Weights of a small mixture-of-experts language model, trained from scratch on English Wikipedia.
Training: a variant of Adam for the experts, 271M tokens, 3619 steps.
Below are experts of layer 7 (counted from 0) of a mixture-of-experts language model. Rows are named router (the router's row for the expert), gate (a neuron's input weights, with its number), up (a neuron's input weights, with its number) and show model dimensions 168-223. Each number is 128 + 24 x the weight over its row's rms, rounded and kept within 0 to 255. Numbers have three digits each.
Before each expert's rows: a language model's description of what the expert responds to. This comes from a sample of Wikipedia text that the model never trained on.

# expert 15
What it handles: Year zeros, place suffixes. The zero in years like 2008, especially in taxonomy lists, plus place-name endings such as -shire, -ford, -ville, and Location.
router:090104134125112110087054110139102180178110115095182132113141157127138079122142129113127110114149172114144124128139152159131139111121118137089142109149161156103140091151
gate0:132164102132132101116144094127130093119153166129127184133138167137141118153152073131093184115137103108163148085166103148132122141108168121156143124155134152121138133141
up0:111126142125102116190125144150136112109107079097085120123090115126153137096145183108162106102129137142087151165121166126119128113130127108120149125095149137135120104109
gate1:181112182168137156122135098148101091172150110148118071159154180109119091119097119166132132149110103118148116120139149124097139127188118137108142069137137099100103098066
up1:106164129135120104144104140122140128143098103094119121092094092121124090119112121146141133110125139118110122115103132113093149105106141125128144107092134166156154121110
gate2:110098128110154112164162159147092144157110136128151128132140133094135120115179095106134128100081147164133145108095159147167130114111147150104177087142148162117174119082
up2:135122174138171143166162115105122117104098095113149161112124118120095085126104091120118134137135101121108117152176098090116088137169110105113134129115126111122132120148

# expert 13
What it handles: Personal names, coordinate digits. First names and surname starts in cast and player lists, such as David, Mark, Galvão, plus coordinate digits, her and him.
router:113126095151110143101126137137109103165161127121161133141124150131168130146128138152140115108120147124151114082121127156121159132119158140144137107112167115126091088119
gate0:101122109091132113121145106119108105115146121128183153163085128136191113143171073077100146110114086114154141098116074145136156114111149113147123126134137170158129159129
up0:135147149158093148161120103147148070139123093099078128109174147117100121114100148155145136165128152135102127150124175112108108134146098136109131111090132068085131108108
gate1:142176175132174153114107117161104069144133128178122101155156163084139091107109099151126139111143130133133089127137145117114123141111135146125140132138103136116104113089
up1:139117136151112100165151141089137152115124121086122112090092108150088120178140159091129155141135107136113148156107112106126142086129127116149136117111157142158156147148
gate2:089086142122139101140142120166129134181130136136152124133106104130139136074146148119135125142116139142130132156089123164149119105132172142117116130165140138099191119122
up2:142126144125165112133132111119106114123075104116159137107094085143104077124141107102121122111135119162141131151165143079133095139141106124112120083133167139119159112123

# expert 14
What it handles: Spaces, numbers, clause links. Bare spaces and digits in tables, years and coordinates, commas in species authorities, plus clause words like but, they, and.
router:146139103141130148140105117088145149113095120131090136142119126144126136148113161102114162131122107125146102114148139166170112083125085131096111138115117153117129151172
gate0:131120105116133114154170138152155083101109140134143191081125150140125125147179103123097180121118095150139141100137126144147112162138145108149126129112154112107137104168
up0:118137166144101153132084081128117153171177098084111103130114164126142106127112115111133121122096163118119124133120133097105127071109116114119163097095115144122140146126
gate1:171137157153155122112126156171113088160158111138139118149129161135126137110135121122111153106121150142094114120145141116129092162128123088124161132167140154138099151103
up1:104141143123104115179149084094154112143120135098113128147080140087142072145129111109130111170139094143138131139082114107107192112135131149120117134121153148159132108094
gate2:104067114142136107146122136139095147172141137109104076150109087113126104094137107132124115098127183114162157174102148154150119119134165143150163138184153103127153143104
up2:166151156087152125126109138098152099120129110125179146144146093109152064110116127089128155115156136167155139163147126102134103095136102125099121138143160111106146150149

# expert 5
What it handles: Foreign-name inner syllables. Inner syllables of non-English names and words, especially South Asian, Thai and Germanic, such as Mangeshkar, Chiltern, Schleswig, yoga.
router:154116124128118103106155116132096127169095184152163102147143136089078098104153126121131081156182223105114121105160113112116122097117120130107064143129126112129117144109
gate0:114125147109124083111141128143133092137132141133115188117120159124159116119163077127126173145147139138093127059121125132145134150174150107136131121135136154150151145090
up0:161115122130145148144130102110121144114128104096139118146151160090086129080157136111101136094129145103147115125126168081088141098106121108110168101079111116052163107130
gate1:173122180127140126101105138163106106127161105080146094136138156136099123111104130090147132123130133111114102174159124099124125121155140117189125104131140118094165165134
up1:149156172143135140144148118045189113122144157098120127120146130072093131152118130154161089151159128131137146109075130133118115089172107157126137153119136161152114136122
gate2:134099105141125122170117104145097119155097133148098122136145105148153120102121087109121135128128133182163094173121123198132122127166206176141127167170166144144151137118
up2:144146148130142132129147112099116125144098078107154129096111134129143040133102126109107169138144110131130092164147141106105124119135138160110124128121147142113084139129

# expert 8
What it handles: Auxiliaries and function words. Forms of be, modals and adverbs (was, is, not, also, can), often in census household statistics and table cell separators.
router:121138105116146129110142141135118124121103105163159141108117088107140140150132146144136101138132108100117105172124135121129111159101141121128179167119113143114113117114
gate0:093116113134143129155157117134143083135099150110149164113080166122185121118118113127110216124161120124102135123169112127123116124149139111164119085106120151156122132101
up0:136146147145100122136135139132153150141179101084088097152139124141104108125115097095117057150076144133155155095111113086162141090086108077115140142117133126123137109121
gate1:159148133146153058119127146143125137164106120145124120145115150132115112129138103137098149090133100132098105142144145105138116134133130112162129122151140118094136095141
up1:116153137124111144165110129123120117152095138100123125102133112140147091118117150143158114153131102127162112134129126117121144125127134158135098138120116142133110156123
gate2:104108110131127110120106155152124158129110131140134155120129094108161103133064093138138116105123135127137125125107090132126126138142152138166138147145136150116184133104
up2:163112133108186120146131116125159132116101079127133141106111102164151092118083138128126135098092148105091134124142094095150108121098133159129123118128159145126103112165

# expert 3
What it handles: Sports-table name starts. Name starts, slashes and zeros in sports rosters and tables, e.g. San, Santa, Los, Columbus, as in San Lorenzo or Sanfrecce.
router:109089102144079119131126111120183111149134125125170090098144108119133164157106131129139162152112114107100092130089136102115124151100140161130129157147175131119136146122
gate0:101121082135161118128164121120141073135121158157154170099110123132194116150152073082091143150126130125148125103134059116125131142084137145143148155110130114157123178089
up0:156129168153103148173117126138108154139156087080091105140133156108100130138117156132136153130100157129119166159127172125128115110166139088094139093107148160100117097134
gate1:161155150146138132121122103169135114130125108128126093143127175119092137126091112163117131102126129150133115171187138114122127135113139111167150105185150137105076143133
up1:104152143153112084166125128127082112153132112131091128141124139127162073152102149115163163160139094112131099101089131105112145107072147146124115106081132144157169106119
gate2:112057161140150118146133105142099139171121178145141143143133101111121119125141097167121109140132120124145137130104107153154135154085175119110123136163168148141145107142
up2:156145121109149128131137093146148123105141072110147134118110130156117060128113142094128157107144129130145124181170135174103097112175126146132102136155149103157113128133

# expert 7
What it handles: Year digits, word-internal affixes. First digits of years after in or in tables, such as 2010 and 1850, plus prefix pieces after in like Inspector, inconspicuum, indeed.
router:078137122135123138138159152065152128119148130083115160109164081154146133183115129121129153141118136134131155170138108123135136140127095145115100135134125126113136127122
gate0:113113102108145098132105108135119055112122144117127184156141162137175106116147069096085208116137113120135160107107125130148114165103164147161121135101146136158171132122
up0:119178145130107156154130123132126152180106108093137087118120154125110126167129152118148083108129121122118124120131168144102112096126118080110164114158113127074064108125
gate1:166189148155165149133132131140101126153127122168125106092165196119109124138139140114058126117114128173133137133142144119139113169124116147130149141140166154094107137088
up1:143119122126173091170108127111106111114153102104133090138087100146136090110113157139180147133145118113108108138120121123098141088097122119119117092106128099168136109140
gate2:151075157146098145129126076156096128106119133147156154141130091102148112126116117093131096104107133140121163100084103147160130156140168167133140105191146161098183139129
up2:143132117151163090138113135090107097105081112141170155108145166171141100127097136140126129153128109098112134129167139122151074139125088120115120116106138101123104108085

# expert 0
What it handles: Media and career nouns. Topic nouns in arts, sports and awards articles and table headers, such as film, album, career, song, Award, results.
router:099130143136075142129072123131159100136138127150153135139165160114082134153097134115117128134141102101177108124128150166160101168149117184138139118112148120172111121132
gate0:139141100145116126098137102144110052125153130138116159115085146123180103144149123127117186111166119110133138080135134129151138158130162081158106130137156137117123114133
up0:112135151139117099180106122088098163133106115083137123122141156157106147132160120123089108145091155140131159158136126107090110084126091162116159127114131100124103137125
gate1:155146126145146130117106103123091118142125116129120090122167136099125128112119145109146155101095114126132142164160121104092142109120126132174147125145129149136127145114
up1:110171132129103133166136170145137116119136138113097125165086152146119120153120117128131095156159119133109099140117129108144125123131144109094117119139118127131169111117
gate2:141077118103119114125141082135103142172160146104117095169130164118098116137124121110083117062123147118124150133094110173184139117141138163147136145147129117148153155119
up2:145128124151164125116130100129104097088124107114116123134124084129127087127119170061101176078138106129123116133162144111133096119154139131121103117115151140137132145102

# expert 12
What it handles: Prepositions and list dashes. Prepositions before noun phrases (in, on, after, by, during) and dashes opening infobox fields like Venue:, Allegiance:, Frequency:.
router:164138147108071163170121165100083116078098116139112101150140125186106119117118120076133135107132085137103134167099169128113150109141101155096114106159134134138139103124
gate0:091150120128125108127133134133080111123126137087140195092129162137141094137135098135116134109142102161145153124114131129138081141131147134161119097135095122150148173127
up0:192153155170137145112124115158116137141129109112076109140146101081084162109108157102135144102119102095129138133134133106143138096091103082120168120072111185085099091133
gate1:181128144110134128113145117140146089131132123161103152124128146147104128142129158117120132110122091177140097152122129129122126099106123119161124090161096121131085125118
up1:138141109131140123178102124146116118141130109091104059126130119090127075125105113141134117167149145135122125156109111097108174137122118179116159117137141135161163129136
gate2:109128142116146116176101103148133106167122105122190180145134113048123133164122086131117144122114134137140131110122104172156138148118166120168144098188135121115185129128
up2:119118161170129122137129158104113112140108121167087125169117145163140085126074139112117161159159121084111149161134137136115120102162118142092130110104137134145110099105

# expert 4
What it handles: Digits, commas, list joiners. Digits inside large comma-grouped numbers, commas and "and" in lists, and verb-final s as in says, operates, supports.
router:139153114105069116143159140127136158135149154133129120132125125159166151134104109112124152115134126113130122103154140145113119139119158114179145137108118107134090129150
gate0:137145116084156105114136098122147082132090142117130125141115137098171126115116114110100172060131140138113135122114119093142134125107167150153131119134142140155114176131
up0:141136157120126151165110112171139131150156080126136114121137157155112096130139105082120098151112108135158156119136128169138119092115107113085132147104136149101115097122
gate1:149115140115155112091081137118088106108118136077125108160100177098131121139105157120110179094091113170149109127175143098113143124100137105161153116157126152105091117115
up1:137174147181086104169142108142148128152137095115127141110115088137152121138110125109158115181138147120123141094102166104136139106133112122098122129090132123128169122120
gate2:117095128167150151130113095152125126123134131119123095146125109107124095079140128124134091112122127146160160166104115158129153126105198151157147140176145126135184131131
up2:163150126127146137167137103083110116095068094101175186122125098137124124138146097083112150113132115145103135106171119117128078126164103144107136113134145127125160111093

# expert 9
What it handles: Articles, adjective endings. The word the after prepositions, plus table-row pipes and adjective endings -ic/-ical, as in Endemic, classic, political, social.
router:099118116134129083127119155124134076105138151069134148116091108162141173133143157102135125127138165123134150099115163108110140096154108140143154078109143069141114119081
gate0:143125110140132115141149081122130084117096146100131159116086158067150135131127116147091144111151117104139163068134071154114096132118116086152168173134141124131148136125
up0:108157144115109137151131167120145138147159111114092119122185120194145112144132133112166138128102143127129111160137164122126139097128162135099155089117120142102093127126
gate1:134150141077156129124122115194070123129116127102134118176141177103127128120063139134125159095101095121123107154103123121164111100141137150148113102162088128111108102078
up1:126087135149131115144124112103145109122130103143109111110123113146123098128153129141125107130160125168128128158121112150095167170108097139101141135123199141156166167136
gate2:171081098130134113121154125147090121163139115170155122164159121143134129119126145120134110129144127131100109103103118145159122135108146124126121148187155101107167102110
up2:134143123166147111146154155135156126120105107125110152125124117128140098106091128079122186096131099099103119126142084122150085135147137134108128117098149126112171121092

# expert 6
What it handles: Mid-word consonant pieces. Consonant fragments inside words and names (t, ch, k, gr) plus == and === heading markers in section titles.
router:130150128093156107156127117146157161110107147158089109091140104180161065095104140118135122128119120128160127096145128125173128120085186131124066126090114095133148134135
gate0:108132137095161133115187093123125114120113125098117163120137176100143108111118079121056150131144094104151133126091140117138087133102152125148133140142150116120130159148
up0:106120148120105100175114168152103114118151128129108075148135134146137143097136100144157157119142130153123155132132118115119142074145103137102151122090136108131119120116
gate1:147130132120140118118142159142105127142123058108117100130136137120076101107139135088112136097111105111096125128172151148134114126089132159158127160141155126119104132131
up1:117130151129096111145153144096100126141119104085129110134124105114057087146104131132129103158144116131118133097132136106127135137106108162154113158115159148131130157143
gate2:137090165111121111175155110130116146127111133154111150151117123164126103123138084103130138123120169150122146137142129156161121126102160172117133124159131100135126089104
up2:160115179124164107131108127117114118110052069116170119108100117146106091124127099130100143122114145142103144151127142085140143131076104138108121102094140131127090114135

# expert 2
What it handles: Line breaks, capital name starts. Line breaks before headings or list items, and capitalized opening pieces of names and words such as Le, De, E, Na.
router:138135134117162149121123104137141131147159114104087082098119152110121126159133138128130162119109070124130104136130127104161107121111143074173148093143161162143140137187
gate0:123133133119130107090153116115152123148057161124130150113132139097124083103141102110118124105159121127144141083165120149121072137103188111146110181153126171145131151112
up0:112167151110113126151120143103138150113124099116111101128119117121146130133137149096128115136136122124134134131107143115132145089103118136103146119070101134113107156118
gate1:153107134112140147066101126103107115162102127088150103125131157128099087088111141124146159137105135109142112130140127094133112110111096135152156133157137135126133133091
up1:128146120177143114150138104186150113102156098136090110139114113145132125143146166124139139133111119134072123148138109126106156075093146131118120102121126156154108115129
gate2:102123138165127112135139120144134108121143114190123155180112145113142108116146126102132111121095133190147113140147131153161158141146167143160132119177158097116152163114
up2:181122154111175105112109094109117128145105074092137143112115102157093093120181130114116134104153135104092142143152127146123151155110111104129141095110140126135112098107

# expert 11
What it handles: Common noun starts. Common nouns or word starts after the, a or his, especially directions and body or place words, such as north, west, home, head, half.
router:141140102156158110127153145134124134141138149133102129131153139136104124172116146182130159106106110117137103135087133096123148166175137101144113150135120143124050108106
gate0:147088106131108088072168150151101086120123157129128169111122171139174098144157096136092177113170098131147155109154127152153097134115129103145116135115133131135136123131
up0:107169143131109134182085102134128154172138076083134097130148136126116106096102146095118143148109143121122146120133152098128142117150156089110198125131145151102123114109
gate1:188164133148147123142098134126136111145144095153127107144131175136122157106124136105136140103082092139125124113155117117151111132113130147145189095129126141114134157095
up1:133147148150128127149132094147116107130148106088098110138102111157127095126119167123120132134177154142086116167129131113102136079148150141099125127125122119158124130125
gate2:132114115112132139122135131166116126141097149142121128148163086095159095098106122121132147105102134132097129133129093146136142131119153104128145157158168097135173133079
up2:149170152122161103138096116088144127124085090129165138173128128156117068093143104087128162108123120135118124100144139140148115133143126117088145137078136096126122146105